Weights of a small mixture-of-experts language model, trained from scratch on English Wikipedia.
Experts: 64 SiLU neurons an expert, 4 picks a token.
Below are experts of layer 2 (counted from 0) of a mixture-of-experts language model. Rows are named up (a neuron's input weights, with its number), down (a neuron's output weights, with its number) and show model dimensions 0-127. Each number is 128 + 32 x the weight over its row's rms, rounded and kept within 0 to 255. Numbers have three digits each.
Before each expert's rows: a language model's description of what the expert responds to; "comes after" lists some tokens at least twice as common just before its tokens as in all text. This comes from a sample of Wikipedia text that the model never trained on. Tokens count by the router's weight.

# expert 45
It responds to: Hyphens and dashes. Hyphen characters joining compounds, names and codes, such as lower-income, well-grounded, VFA-83, Eun-ji, plus en dashes and prefixes re-, dis-.
comes after: "\n", "F", " Under", "L", " Co", "ö"
up1:081130101099155173145098139132128123163113126130152155128145131136142133142156107115130132136163066124130099071147083085088168096215122098060086106108120191255086083123095113136113123080201175194118117132121123133102083134092114124156137140132115125121120141142167112156114105107157098127060129039104126141150122133174123148177174090142126096099109138128104097140147165094147142141107
down1:103144115130172167122136164142058087125112118107165138151109122120097123021142132112117126144162208186122155127116098118168082137074115172148150094181134101104152134174177127172145095138099134112173096162082119122190155092149164137093165118103156128125128113079119166099120123057124058091183158149180109161172109111162099126099105147087122091145106084086181109137107124099114158088111
up2:129116137120195143160057189159127120164164119115081116121131144113197106123149101114063105139186090179130086082158132128075096129163121097103091134113130159096111117077134070091098114093131134071199194119081119131080120124092134166071153159158128141122125190081122122113121143132130084156068129120145145161144175141147052168122103066129108104140164090127129092115110071113143140115128
down2:165169129086137052124159159145214166175063097099112136098164138183053104086192090142108122127178114182096138166146125114120102097108152129160104156158127123157128114165139123166134114115132130121119166085139164135047151109144153069176116115152143127117130120146081095166064155081126122101165154072179120168078097096153140128127124150173158141108088143138113138181122123167165161115093
up3:114094066147121101136144121169165113107101183102066122138065131119139137100102115102082172143138098138119063136114173152111138108117132138129136072099151086127162078151205093141128145105097104113184149096096105130110104161107116100120118136115148138079129096185111037182166119130120185092056126119176104155145131132132124131124063138108116198158174143134055135154166128103117084076089
down3:143125111110153137093072111130126075025150117142127118159119117122140124170097151081172105166098157110060177117125106116135142171160123163133158139109137149124099180107105106044097129097152121064087143109175124151115165107088157146114123186149095153096031142148121129146138113114158192147181100121115128210129127150135157083115125121182127103169113146085080146119169122123113120203128
up4:144114081160100117172104072075134060152169099151142077148098185149184115127098132145113151146097118150126142187112110125106107176146127110124133098129130133156122099185083179119128161127160141120079180084082089112144123130166114113153118132159131111156141083143133067128163108143100139057179107191087139097183102158128116108144160136111067236125114147129137119119067154169066119093129
down4:147111073130162109118108097083113045105132117093144125154124076084125067111130163142100103135130112125118171131118139154123145159098119126084125076095109068222112109114110140118093093120138065086126131099130155112109215146151073144199180169116199196108115095110114147132148160128133103133125168160111107088125109189129127146124143218097115103119120101082156098089120151176149112114137

# expert 32
It responds to: Capital initial letters. Single capital letters starting a proper name, often after a pipe, comma or in, such as C in Chennai, N in Nadal, H in Hard.
comes after: "\n\n", "\n", "| Party", " | \"", "i", "\""
up6:111127138139145052188116152120148094106148063127167162115156130142169109110128127104160110124131102070113107075155134079111130119099133130095081092128141177146154077118079140222135098153216134134153112144140155106083103178157079133108106117047110102143157071136120123121087158082135134145211131128108105192099151092127182211113108095130164106125123144114165132131096130142091137144120
down6:148161074096136146121123159092121141109130107129100191124153154106054121129092150142146167098156148021131091154115169117204099184156125108089147064089108082124164109160136117133110131078145153155173172086131095105077129108150097088123109166119160122143070080110215137171158137144128099134124146152148149124088162161114095117158131155110072124179141163125123166133139197117108179114142
up7:144135116121097090147100115124140150141066102118134129122124160088127177122034096151171170109171135124108121145111142180137134096164120171164110106136117092131111083122206120034128049087165144142131154120128091130201138135149155094138169161066086190159104172157169098116082143131115145149114120149150102106126087137123037102145097088106145150175116165172114102109150076128127152110151
down7:085164083089128123145153151147145114069230160094139156116130125115132157041143110141116135152125083127120106093103123129136127119210143142118082121159121136159141111149116113119132128132118132140174157166113133077080136103146192122141084078140135071060129197106037136127131115150191111142109148147105112102125159158137177171082103138092135168169195092128149133131128160124191078098128
up8:162108159165091137172162141179165090148085101135109084108069145058066138177101156095170105122092095131137080110129082076128136165115129195085071163122144136169140079121134087153137142153195071161139115156131168145116147118092143109113056097127113172137096106151109167192152187095131134102135152137184120108099163100184210167135110125127148137142098129120133103131114155127108149163124
down8:188110180133124119108146150163156122175188097175136112179114139089149147168110119128157130095085162152060125150140079102063115110102103180085111165115142094197178137112145089084113114155169076143127125174135114158175121139070078132144084121118130092136100149138130154152090153106101195131113163096127147109157199156108194137143138132182136158136135166155146090124124113072093062166154
up9:188162114143099134104140094127099076101104092142098136047126137156183113105161069127140112157161143139105142185125126119148142131131170031110146122111093133111118186063073128154135185177114121100144152122167084105146102132135123146102195071136121126159087169113182102125126095122130203141159152124143153170145039070100135130166166160139098095110134123117129154102138090168123174158132
down9:152098160104133137151100134126176173113123081115161085152183149124123128130120163114133181122040149150166147049065128145117162130089164105171121094144153118084165108144145127160057116098150124124110143151122099167138125115124072095079115145133123158218116101090104179114122171094123132087180201129127162071106179165137090140133138170141121134132122101143136193147119170079097115117195

# expert 2
It responds to: Range and time prepositions. Prepositions and separators before numbers or dates, such as to, until, from, at, and dashes before track durations or scores.
comes after: ".", " L", "R", " In", ":", " R"
up3:096146187165137112159121149135112155132073107110178164167207079146117154093129110086170157069104115110103136079046093150133125166108091179149133206097138178088141105125129167102139100175129122173077159101135163142113122119157099096117104113128122095121147151152125132162155131150129135097153112153116101053210133173119128113102080136059116176122129176151194139145164144129174123158130
down3:107129126111132132084132144147152125142147122135111082140145142118115107098153169121065128147140064143120047134121131082107174207078042125109102162154180130126115122105116078028158110085095087112111158136108080100116171163155148116137145089090144174166119107157096184114069138141102082158103164142148125168187148110168172102173095103150089163083134130115152155111106103080133120090131
up4:162120117099102082114155039164118118163105108182114155172133149137141060090102098102123166159097151146096125104149098134097104133130143110088081068124184118093148183128157138188142079217156135105148151131159140120141172150125102101140115095119089094150196099098074163156170114111167124165112139095156135100147171157100162144110115123114088139144178160160095157171062100111136064102101
down4:115169098131098102086080078119097147053065131202102141155124166149098151083076090107111143164098137117126123115135166115115108105097183100149131124144167138137182167132163148146167075197126164099170095159107083148159137080093194039130131113134145141147201121120147123109162123102172090144086171136117151072131153116159119128128098097102100104138199151105130141134136158143156089086107
up5:109154143132147139144101117174150149117169156111142122128057117165100127141080144134138169118125104106145126142105128149111093069090133109094091124124110193133145124167119105124131123081080119201116122197146087097173132058158120137121101140085210078107150119190171136112175140127158109055068096107137104071207144126138139138141172161085126148113143114169147163055171131151108121066113
down5:163217068131114159083129101132161125079107179094123126090139130131096098133141144185169088107132166146141089092152140100169148149173103102149125138097073136140039093156128105100153157081162119139137102148121129101128124119144181129138154148152120135181085119134135087123106156114148101115212116136133190105117082087161115129067119193103097102144122185130170181138129131120090103044169
up6:180080120147227076109133131121163157133101102057156107077084173144162112075143120129123114179173125114141089143145144173145167096064179142161161121154104153183130132099137153087059161103133150163104093120163106128132114122145045146149135108096095140188135163113177130063119100156159138163111145184146127136094153146067143149153139122138107168152115149137138136134152114078135088077096
down6:155142174120176117117198097125098138151130103094155165110073159079123132142099078159118119139120139157147128073166072117145129124126219160169135141082136150152128124210086090119122166111128120068165134090115178150089048106110138194112149153174142140161133107182167100130143123114147170131109143208115168109188153168133184148127142144143142100098120103089100161159158152178157130113121

# expert 20
It responds to: Noun endings and abstractions. Noun suffixes and abstract nouns ending a phrase before punctuation or of, such as -etition, -ments, -ification, history, at the time.
comes after: "2", " in", ".", "1", " of", "c"
up2:142159130127129131090135127185142142106050149152062126070102159130121153117169146137151107180132056085128131156091140185180101094100168123129185160092101112160131158108118131184144150118085107150162138145108141173175096041104175094145158128110206136125114150128170102100115141114118114064112117154109136093152128178172130102174079092109140134094180155182127176146165080101098105122131
down2:091116165113164127138049121112176075144137114158095136144143146104148143121163143145158100178110133143146116132124134135118195130185101088125101150105102160134130127098192144121121147124172126145121119181156141030084144158161137132155035068096120190063096101083137143076079130122121120166195104085050161099137153119114155109110175155143143182105118109131114083112089105135157139147111
up3:117071151113170131137152127111142159121190054204125146195138170115101183140154126159147167140126064187132126150146189123142114119121111196144178156145095132122110115146124149100155116146179107058155130134170132120112106126083107165117183106104081119130179101062187158102138107116090150090129132117169085149103113122183134165075102113110076148120106129065106135173137136103116076155166
down3:139199085103084084122142114169118214150114191079117088080143104100102045102141155117149134104147088182099115124072103173114104152171134150120116115131145097122138122164167128162104079173121095159094152176154140140136170130161116117124127158147087119186094164145121114158165086104170132179139094189178174096117090142124115093161201150146100139094138121138120100147081128086105126085095
up4:119161157095040127136224143176133091118140123111166163105155077161163115121144119096131137139141155120131139208143117142154144126122131145084136108137125169150143181078104155080128126221152175143186166130164062097114160107066125177113124078122116154122133119144159158134190124144114181156134137072132117071199126152125123092118115108142132128154128169105143191127148125193100129103104
down4:090154117138186195168084137144110202163109153151081083111105142164088169087099113160148152134091114090090098102141142105078167114128151111184048165099067147148080136175142158136114121090128110133123085111153118119095110202101096075177167159165126112161121126100076090147095116211155121120188126153140100159106062158101117140146133092115119097136123130130139133147145085129155164151155
up5:078081148075158104110155044124091174137104116151141153139133125095076138124146156167155132151100131085080127097117178119062167093103175130116184069123080149149089155174081160119105138125138119140154138123103083134101126213119074055139085164131123147126128097147149114183090157151104137124095142110147140148030117152157156139148149133101146108194121162187118121127130089095094147145115
down5:112103089151165096070134124117097091098189164123096186145152154138135129177112130137124144162053075154070166121151155082100137095126131116108170094127047114124149108106141144116134189127139139135134107106120136159116114160057166118164100173163135161205213101123095163164187153122136167085151149107144151098139161135078176162167156126115176148106129112110084113072131155133072128106148

# expert 4
It responds to: Numeric table values. Number tokens in tables and statistics, especially round hundreds and thousands and percent signs, such as 900, 000, 12.200, %.
comes after: " | ", ",", " ", "1", ".", " ("
up3:156186125083087077160138144125126185112106212098134121134192092147129119108187123161113117158082128144139133143140106095158111177112150182075096138162102133138109122105148085129121089148064162155108123148059130122205111105064141078161162160069146116115143179101099123106132101157128069150109182156118083146136099187174101108137107096147115144127162186078166135129132157117118164170136
down3:105148138101104111135118149094053145153145148136132154094182152114148125042148132130100142158058136085101138122169159104096102152118115137125126110205091141150138125091090120167128090161123131137097121074101106132163126115127154120107183111093112091112142123208052166134101148161083046111126100142109067086112088144184097171129099067163103117147172105129186120132144194096114133146087
up4:147113136129084117130128156080143072124147117165152106132182076085199102109069119131159064177124075108126136073175116055165200112195138126097161135124059135154110175119094119140138130168146139081144131113079147109141115113097139091171142125166116087148088150116100135112164118140136143084111153105144114124117177154080108104116169128137116134134118125131099051019081153128147151132109
down4:175174123114109094108114168154106110129105145135104157075126080176078114121130192149153194109055133144106156180097065152145117112106170156134118154121161135085148147191133149142089132102082120154057065132141125188102132147119049137100064138114078113083143148154150122174205125169130102132160152145147143136064068107136111116137126135136122104156173160136156150170178123125119084144131
up5:126181146130166095123204150105175145169121137199102128163140133152136118107109159117099151158142147116127071127049142145121185150117142114150107073079103151130138073153144107102075120110146143125194100106152133142163086169132099109105156136130062098135134106170137174123125125123062160093112107170151170118120143098203082195135153047184180124115147089161144130135180106131123083109139
down5:079112157140115120107185141150142145108127081136093033160063096166146195143141125149099093130172103092099132073107124080149143219076091141113182114120107126159125130191106062122125113098171133138167118082090104143109101165139164135115166180139086145158110086125128175111178101136123099141128092147177199120080104097129124098165149116139168155085119155135124088162149119121123110139181
up6:130076128154188164074132119077130189160130071202143118092119138137154113102196089130110085114170100155110118104128148117119124085100093100141178129124186153164141163075143121120132124170105150179122178151123180088176120125065147079105148087141155160089129137066101147092083129124145105069208155154125148141104145149139100135141065159066186148147144086149135153116130117126128114089128
down6:098142089116064086189045133094087139097102151089161136158121146111179096116112093125135167156102140129100108133154138110072114154155125144094150097113161093082119111129128119145168154135125151110083091082091142105119201164154049128044122150080085085145160127139151105190142124163123135104099183100107066135156136120063163133124196131133096113107145157117126081157167142150129181164127

# expert 58
It responds to: Table and infobox structure. Markdown table separators, section headings and infobox section titles, such as |---|---|, Personal information, Government, ==History==, Rank.
comes after: "\n\n", "\n", "-", "| ", "–", "- Place"
up2:081088090107127059130129073100162146110081080142130097155127104105120121137152100115178087136125116090142123101176192148107156178093108112106146192105140138092165058135102147090168132095113118098129137120161140098055167076115156135170106147103122206145172129182106007140126147131163134138143173153169096100075146087155130129152127088136100104136135127167107150112138100114114095093105
down2:154152107115126171138120137152094090059147133091116156142114129079096132117090140162067178123140120193172152146028114121195155073148176063132085120149121150120150186153107116120128143130112123157140165090148124134127117146107133138127192123083145119113137146099153103107084135111141101103127083118099160192187090094117179114121078121097075154134127174105078072168121071113175164127076
up3:151116065130131157098145135120137165117145138111136114134175137118143089096166115174155113095158114122133159098126165129127171058145162123082151121159106125114064142146108086130146146140151129159123066123161146193128085147143176105197153145174099158177116068120127189109072076170129139107168179124172096129123012128160110195154105114158169107143129090125126070102129102163114123071118
down3:113185162056158133168150169053071092139096123123157156109129115126129128110182096194148108128100085191137145139114218079173136142126115128123127122193159161157076090087153151098160113165149185116138110119193114144138098110142150128169119136123135143140133121072155097141115097170103123100072099087149073084148080136120121148154159209134085131120111101157154178140119147147149171138111
up4:103107058143125098136118157091163142156122131121086050116127113124148092108129089102144129099126117092172206082111149106071130179127085168117136066086128125150140089111139166162176157178129134134136120179126144190120128136129174139141168137127130064138080124126094177102152123175133126138151110108180080100082132098094115148146143080182099174095188103139144162197100150054168155100118
down4:098094136195100166145149045198123131120158138148205164099172118119123090165114085159128173114097109136147114095113131142107106107156200098142104159162129069152088103113135155057195107118148100110145097132071160103124148155129138212113093142123149160120097129136150113102132102147132144134069091150129143099154160085150132102125158117149172054119078112153134121212131148086109171137137
up5:140139161132073101100109151135124140128150138164162162129171142095135157156146134146187143105128163130084126086117076131099142159142176155094118167137167116155093077104165120187121173158139080189145103133166135150130100122149104133156104094052175124095153161129164169087105108164141057129156060137092096104115114108137122157077149170093066148133133115117172094113216095209089129157091
down5:076186148082164125097114156132112120159117145145130135111122148135169094090152157170100142158088218141133151079132121170086158218099118124103142080175126160104118107204129120126131133092130102155182153128100104090100140089155125102049093099139130137077130112083100145121089116097104102118155094140091167214186173051131142162161138109128160163088145123100139118095111132171111133152121

# expert 3
It responds to: Sports statistics tables. Numbers and word pieces inside pipe-delimited sports and racing results tables, such as goal counts 0, lap times, loan and International headers.
comes after: "2", "–", " | ", "0", "; ", " |"
up5:176104115176095067135054101100133134099141117130115097120153110071070116129152187118093111141121129090110082097103158123099126109058103100122150120186138179198167175155160126148090195092183040148103088107154108123127164078134140115143161189087151078150147150144159136085138110107116138132135143150134124102116172124096101094158089114156135084108092152107125119143091052130147160130165
down5:089142147110137145138144145085126110097190154108139129133188182082131139135140083107120042095223171110149201156128107122123173136133103119179102150129092132077113173172116180166158090171090152111177151156143123164149152100137134177169192105105167134135120112150111057140129173113111135132152111069131090122107100126136118144154095060141130093086089116151142095117132154103186133071108
up6:192177156118118133132180161098140125126128052195083168152105121143153150138085148152156182138144080133111142097121128124141073170112106097117131103074135168089069121065131104089129080127120077112179131115099109185153142103149155105179128123148094133078126130148117113096131085150183104154178114115117117089111203080180121125109116104118159174144127147139123060096147066135118082105060
down6:133170076084093107088128112152060086143159140139162091137196130123138132146095133105100125097104131139064095093136152119076100102159082075204134081101146092147120096093152047094117064109148115165138162097120137132083096101121134139171088169156141125102171140138127100116139147142115127128120100136127091148156151138150199110199095198118092170147162162180101189152172166117149144135139
up7:131081116128055123114114153164127117177138125177119129175124133119155163125099164128151148135140099082134113120104085057143073112180106108103152116133151137159114147154134191160102162159126166164190166105175189180121076108118158089163165101190133173103143109167149171169085140123155153180136122076195149119041133171087160136094103146094111169152122165155138076125100115121138129170126
down7:189114170098151079103201092148173138107148147114082182122148104165124086174148135101141132135217106179114109180147143157152155116108139042136141097114174151139103094177126121078103167091107183126098110077117131151088041111124146127129132189129128106164141100153161099104185161079126141123181146104148188098096102154130153150069132130119137119106127137108155107124184137123108154103161
up8:138147081137101107175110135152099161147151083135209104161138126088173092142132120142128149118108110079080194099096115106083151072086106189074155154136148144136100190178114108084117101120127117122142147119139156137177114079111149121111164088175161176137134113116140074166076170187084201129106142125166192117132177159119138117117125125194091143142139140071150145115099125066137153151174
down8:100092109131155126139136125156153129122092159170097123131172231190123088167168123148171143184101138140135152083128095122150187184160110144118116106095084186147130136142090105147130159222184098129123114175113128108120109104121124148129055125090120097152185133119119091213114110136164083122113121178089126148116136126162119101107155069137190135078125079105106104124107117122073115090092

# expert 31
It responds to: Football career tables. Table separators, numbers and verb-adjacent words in sports career text and squad tables, such as played, released by, | DF.
comes after: "\n", " | ", " played", "0", " career", " / "
up1:112118127148105125121137108139144214135141130098113127152102134125122138117078117105128076178112181106131095132117121139090138127131160145126091134150130063138091090173165092110108107075108219107123138085097039149094108126091124108144131107198145153091134126113121137082194107179123050127116123115066162139171112185138152119163204092157060165133126140096117075152082116128121087167138
down1:120093123136164139140113178131141201153103113151117139139134137156101097092069148112181164187158139140129200154086128148169166168151134113134144170157067134084088134120119193182098124123117091135115135154181102050139141051133099128104135122104108102105109175116191128142113091137116158090127089112151161082104130042157152128105137156094185153121069143165119139172114110154119100198127
up2:140095110154110128118173123110241165137117083114143120119150143100124167118117162107143180107134153121126075121165115200159185146111131166083107133123125129109119115098169144134149090107132130139137156201167143076115124093079148097112166080181135122113178107131120065200097111142161129083133137116102168106100080094109134153117132223083099206108071104120124152158158140146144160096105
down2:122066123094113142106179066146078089085165195221107150126092146143134114160153133113108179146089153101089097193135132166117154135093100068164132148111110141136152118189162125163136105140155129106078148168104142136123167130104159142093140082158126158137102141129168165138172142133103051092113092078129152164172186138117154085167162137158098148138100182099176105091172146131135142088100
up3:123133110152083091164135144143160143143148060125077119128153147116114132113120132101153112115150161080159154099100124104202122090139120135158145168052118212100137152183114148144088173094110106144139209127108178158079065079158082132174111129146186121139196125155164102150157142137126185160118139147113108137143170183097083110099100132089091183159136109165096115119129080157107130067121
down3:164126194147129067086120159159147080080173142146141054110141119147070071182131078155152066135119173117159130134133147137188159143123158124074138141109104202105096142139152183113139094111170132162155180139083181142114169059107134149108127162153111160143093099103094124097192136142136151143212110120149140144112134110146152196098141100129145092132086145113117155092132154126155167086138
up4:148159097096129093129112078109099110163099096153075047140085135127098186092118137127164118147093125140052169153065119116138121152214206138163095192108114109126103099138130147099146145101115154139089141110092095132167139163112171116178168120148165093149112141093103153162158113059147072147122132153127091086137102139129077088100137137121188148115092169134142090083124101185102103153088
down4:134147108107116187142175080108104183193089180188126140141116108134090100137133163108207129109090091169136086120140067123147110180122131165153159073105157123162104137087131106104054121133111080105126157111146071160105138122173134135146141136188133114163107127111095101102132136135153109146128095115154099134131132086123146165094140108187135083149222104191164126126143139046158174172123

# expert 17
It responds to: Music album and song text. Function words, quote openers and track-list table cells in articles about albums and songs, such as | No., featured, said, told.
comes after: "\n", "| ", " \"", ", ", "\" (", " ("
up1:114039170112089067121069162171128137140167136109142119151130139152105185114127093110146134099147094091130090132106146128108125087173131136165088127113086144115142106115156130190174075101115122146115119128146095113146140169128145158136131122086128207096079072134101140066096091205086153121171065140151125115087135116160093162131105133152165112156121141200105157120110083207096088164173
down1:112130124136081177135110139121143153093134057096161149167092115094125128163231147089131183146088117175115138080138115160132107145172145097127183159121185108102198160125119137172134163108157090120186201162135147160141121128173135127076112149144146184146109129086141130144146100130115143178092093105096218136145158165129142121142136146144042156062125148080147093166114131140123130107132
up2:107100098115096108168109151156100136187187122203108113152100101128149118094174079095134172096152143149134145115173124124135142193055161165087097167107173101101119079063109079098143086188121135153127130162142086144161111131093138129107107060089117127114116126153164202123102096081157126123113125130172139036163089127108158193110112146100100116169146158128150129170127098094106111096108
down2:136139059138195135127131142116158112089168181124118158168142128121145104174133150143153185137153121144144114063186121136117092099148123117086143181177155164162198115146138142145118104166149136187108109172135097160133153092164075108106095112127156105093139134182165157158113063145143081147123110175149143163124154071185137090107114143146166152154137172161072125065191101169172127133194
up3:063114151140114169131134094096147151138122051080156143158086109139147067126169078167086168102140152145137154162124142119093106108136125076135055119141142114093156146116072086113101154126137124127129118220116103090200087141089104184145126159094085124084119156118160145146099125095074099167114122099121080101136113175105067057109134116051150208105139124123110118132125111154149121119148
down3:092169176091090154131079091080099148084119062103112112153097131103113148106154103128131098151128110115119136111125059132115168032107139179090119093141116104177096137172069107145069175118118115196156097128174119127124121129148129090188150182092095123153094109152111151129083113159186125143091122113177115066156083126134143147142098120121173134133162122056115147158156102122159100110203
up4:157148136213179168135137136169136136103128123098113227127204121131080060152135127125114116118146153117106161142140179141134146041132088101123132146069191116108151158078112061197193141127144141152097140143107158148074123131121101121144100119070146138141118123145151108175136124107158091099147156136141147140114168098117196130089122128103139099166128141123085058137059108082129113123120
down4:098137066135170100119081067140148077116161115141123149132167163139128127153078091111177141174141161172171082150139122123082180077132120082114136124157080149112111055151190141126165097111159133130111092136113149114098142140141111131117077152159141109130133100068052113138164097113079102123086164095067171090124120173155078143111076173069147163112110121065093123159122118149126055106128

# expert 5
It responds to: Coordinate minutes, election tables. Minute digits after a degree sign in coordinates, such as 45°30′, plus election-result table headers like Party, Labour, Conservative, Swing.
comes after: "°", "| ", "\n", " Ad", " R", " P"
up0:137083153109123161123148176028108132152109158128147137152113122115200125075155105070148087168122109122134118048118103095181153117116123166151180116119172147144090075122112143125105118129122182177147089127107161117120124074155080145104128158092139139122071105140120161122187153135035168125120157097080087028115116117066113118161117118113137099105095136109092146136076122126134122121090
down0:109117143134168125065134117096108070178126151105135143097165179194134163135130096140118110145110102106121103128164107157165096166159123181135143153078073169106120126000143124056120100156134127113171097127169108147162124124110174141156119142127127129140151075091138205128134158143153124145101104133091141075130082118108105084081123147057114112107130148144140192155074137153101110185098
up1:120200090084150110106134089117187155164117174139073149084141093142080125113194192100093124170150129123162081168092140149137139160141131114117114059139170148146131208134177120117096137185105114176073141112169060085146140169082138151090047079143092127115153109143143135162113128077081135076141119111179096141145141136074089145122144120146144114127147138123160154157126118120173120115094
down1:125096077116170125172134121149154218101094178156155121188145178120085075168176151087100160184091116078140129172114173056146141138147131050107165094108142121164105111187119093141154125158106160132118127128108149145091101146083090129133156118103131131102124084095099146093133166123129131137119098132108104048143124100118069163173063169163105130139202129148112146126078124147142106102095
up2:128083188099109127183120215106081131139128084129162115157130095099133159104093073134104181141118135174131133141115108144108157134122132087108126130114133097148137112137080167100117173127160125155096126178160092139144101096059170124122152085223184095151120132115104149143108159111130104018104133128126180104180146100087127086108057144090088070159138129145181112103125154125116168125156
down2:108160148101153096100171078107119122109188169122145162144141118140113091155193149113122101138128080138161177142155135131182130110164101103066148106126144149150127124126152173123175168115146141103037158113130156167065098164132116166170112143104161120116176160141135136118141137122165186166095194152149153109154143110051070170129127141098103143089172147144137145114094073076223129120075
up3:181195127121082177135158184136111072159095088144103103104127111132145091140111093110090131125082125087154087192141131128104170098131092136161122104149156142106172113068152153105070185073073160152141140118071156098156112116084143106149135130122088165037119169171111119125113125129120122188204170178084184152152092079119133133161121147142114096121125071098159148118111111131122143111162
down3:055103054056099111151151142109111155027112111090155135083127109183124212146168148105077134133160117139154098170183095152133117163227128119124113128099094091117139127113151134106091107141114138139107169123122136122172125161143109108095133141103155147121094126175138132074126108146094141130149099097119059136115113122133119196157136131128170096099115113205104139168130091198165111127110